From a checkpoint of a small mixture-of-experts model trained on Wikipedia: 916M tokens.
Below are experts of layer 3 (counted from 0) of a mixture-of-experts language model. Rows are named router (the router's row for the expert) and show model dimensions 160-239. Each number is 50 + 15 x the weight over its row's rms, rounded and kept within 0 to 99.
After each expert's rows: "comes before" lists some tokens at least twice as common just after its tokens as in all text. This comes from a sample of Wikipedia text that the model never trained on. Tokens count by the router's weight.

# expert 14
router:27 56 37 48 64 63 17 51 61 35 57 58 74 48 37 54 48 52 53 80 69 46 44 57 51 44 30 31 48 30 37 25 59 74 15 17 77 56 55 38 53 47 74 36 60 61 58 24 56 36 30 51 16 35 44 42 64 47 27 44 67 34 64 44 51 88 72 67 25 46 40 73 59 46 75 39 65 18 45 28
comes before: "=", "The", "19", "born", "-", "|"

# expert 29
router:24 69 75 29 61 38 60 49 71 42 22 35 57 57 45 49 46 76 53 31 59 56 41 66 63 61 51 41 58 30 65 69 41 39 95 63 34 54 64 46 59 54 54 33 45 73 53 62 68 46 69 42 41 34 53 69 60 41 59 36 32 46 38 37 53 86 42 71 18 60 64 24 42 59 84 50 65 53 55 45
comes before: "\n\n", " The", " He", " In", " It", " She"

# expert 24
router:58 30 37 57 39 19 54 31 20 34 37 63 33 53 22 48 69 56 45 75 39 49 69 43 34 41 49 65 68 49 45 60 19 60 66 69 43 35 25 52 83 72 49 60 66 54 36 56 76 60 44 75 62 49 40 48 64 57 53 44 53 56 50 56 31 69 36 58 52 56 09 28 54 76 52 68 23 39 60 46
comes before: " |", ":", "  ", "-", "\n", " name"

# expert 22
router:52 68 46 45 35 31 32 72 34 36 55 57 44 53 59 37 62 29 59 49 67 47 39 36 20 62 47 52 73 65 47 29 36 53 56 61 41 39 45 39 51 42 53 41 34 51 28 61 57 47 74 42 30 38 28 45 59 24 23 40 37 37 76 30 42 23 38 65 57 51 37 56 34 53 58 75 68 55 21 19
comes before: "\n", "  ", " 0", " 1", " 2", " —"

# expert 30
router:66 50 37 78 63 55 49 45 53 65 48 62 46 51 31 43 57 66 61 62 61 52 42 52 65 42 18 36 63 25 21 54 39 57 28 74 32 28 47 54 44 60 29 61 84 26 54 67 48 39 23 48 38 62 32 35 37 45 39 76 72 59 37 26 38 62 33 54 53 56 53 64 66 57 28 65 65 41 34 31
comes before: "-", ":", "|", " Born", " •", "up"

# expert 5
router:43 43 62 50 36 54 56 22 76 65 36 47 34 66 35 53 23 42 54 43 72 72 42 33 66 60 47 54 53 63 38 50 61 73 48 37 47 38 50 47 28 32 57 23 48 47 37 59 37 68 70 56 48 40 33 61 53 56 41 24 34 57 43 66 84 15 56 48 52 47 64 26 44 47 67 46 48 78 68 60
comes before: " the", " of", " a", " his", "ion", " Places"

# expert 8
router:51 67 56 47 48 43 55 38 73 47 60 82 62 66 67 59 53 76 73 50 32 52 60 48 51 31 65 64 39 31 45 49 17 47 55 52 57 73 43 25 66 51 56 42 70 64 64 51 56 41 46 58 39 39 61 74 77 64 41 75 59 46 42 75 26 43 47 47 38 47 68 34 36 61 38 49 65 20 44 54
comes before: " was", " is", " of", " had", " were", " are"

# expert 0
router:26 64 56 47 69 73 68 35 54 74 62 65 60 56 66 28 52 34 53 63 67 42 28 49 41 78 47 27 54 50 60 31 69 38 69 57 53 65 58 42 49 36 68 41 23 41 52 50 55 16 20 66 42 44 46 48 48 76 32 33 57 33 59 45 39 42 64 48 88 43 81 35 72 52 77 75 49 58 31 32
comes before: " and", " the", " a", " which", " but", " he"

# expert 1
router:44 39 55 37 53 38 15 49 81 06 55 31 73 63 75 79 60 67 49 51 50 26 63 46 57 66 70 50 82 50 59 38 68 48 50 56 45 65 67 62 63 47 43 32 48 38 54 62 48 55 72 56 57 61 77 63 35 50 30 64 62 70 57 47 38 43 47 59 44 19 85 54 52 21 34 45 61 49 60 67
comes before: " to", " by", " in", " a", " on", "ed"

# expert 20
router:40 51 47 41 40 42 58 72 47 47 41 65 63 57 50 73 51 25 53 35 71 47 42 32 54 38 61 55 62 66 65 52 69 55 56 40 73 76 55 45 76 40 49 25 63 56 72 63 56 33 49 56 42 23 54 58 59 52 44 35 36 66 61 58 53 81 49 86 54 33 60 44 52 36 54 40 67 58 63 50
comes before: " the", " a", " be", " to", "ing", " his"

# expert 25
router:33 52 61 39 32 39 54 45 28 82 49 52 23 62 63 31 44 46 75 58 59 51 29 62 47 56 36 37 30 30 69 53 44 44 57 43 57 46 45 47 45 49 62 38 42 64 59 46 52 72 38 46 46 61 51 32 47 54 32 51 53 31 36 25 64 41 74 70 30 41 73 51 61 52 52 45 47 68 37 55
comes before: ",", ".", " and", "s", ":", " of"

# expert 16
router:66 34 40 45 59 59 57 67 28 53 75 10 47 55 43 46 44 65 43 48 69 48 34 50 37 46 32 31 72 53 32 41 68 28 36 65 71 25 60 49 51 56 26 65 50 31 44 56 30 82 69 51 30 50 42 52 60 71 75 45 64 73 52 47 88 23 45 69 39 40 31 52 62 66 38 59 48 49 46 39
comes before: "s", ")", "L", "_", "E", "T"

# expert 28
router:52 64 45 53 73 41 56 59 38 56 56 65 33 54 36 65 63 13 73 61 39 52 61 62 60 26 18 52 61 66 37 29 64 24 69 40 52 64 41 36 74 46 48 70 35 55 28 54 55 51 50 38 38 42 24 26 53 52 29 18 72 50 43 32 45 48 62 29 49 52 51 32 57 71 79 63 56 49 67 47
comes before: "-", "|", " -", "The", " first", " same"

# expert 3
router:43 57 36 90 38 36 51 25 19 36 37 62 49 51 64 63 61 50 38 68 54 57 62 60 27 28 51 47 39 40 54 55 68 48 43 55 22 70 67 33 39 35 38 61 35 41 23 46 59 51 47 48 40 33 30 50 44 74 51 40 50 29 28 25 27 31 56 73 67 43 66 30 40 74 34 44 65 44 67 57
comes before: ",", ")", "–", " |", ".", ":"

# expert 23
router:61 70 52 56 39 25 69 50 47 30 86 04 54 74 40 51 62 61 37 54 57 40 47 40 33 47 47 73 25 60 43 46 42 42 54 39 46 74 36 42 56 69 25 45 53 78 49 52 53 58 26 71 30 77 40 44 45 41 94 68 27 29 61 24 44 50 72 74 43 57 60 40 21 13 42 64 39 47 35 52
comes before: "=", " =", "\n\n", " mi", " life", "ography"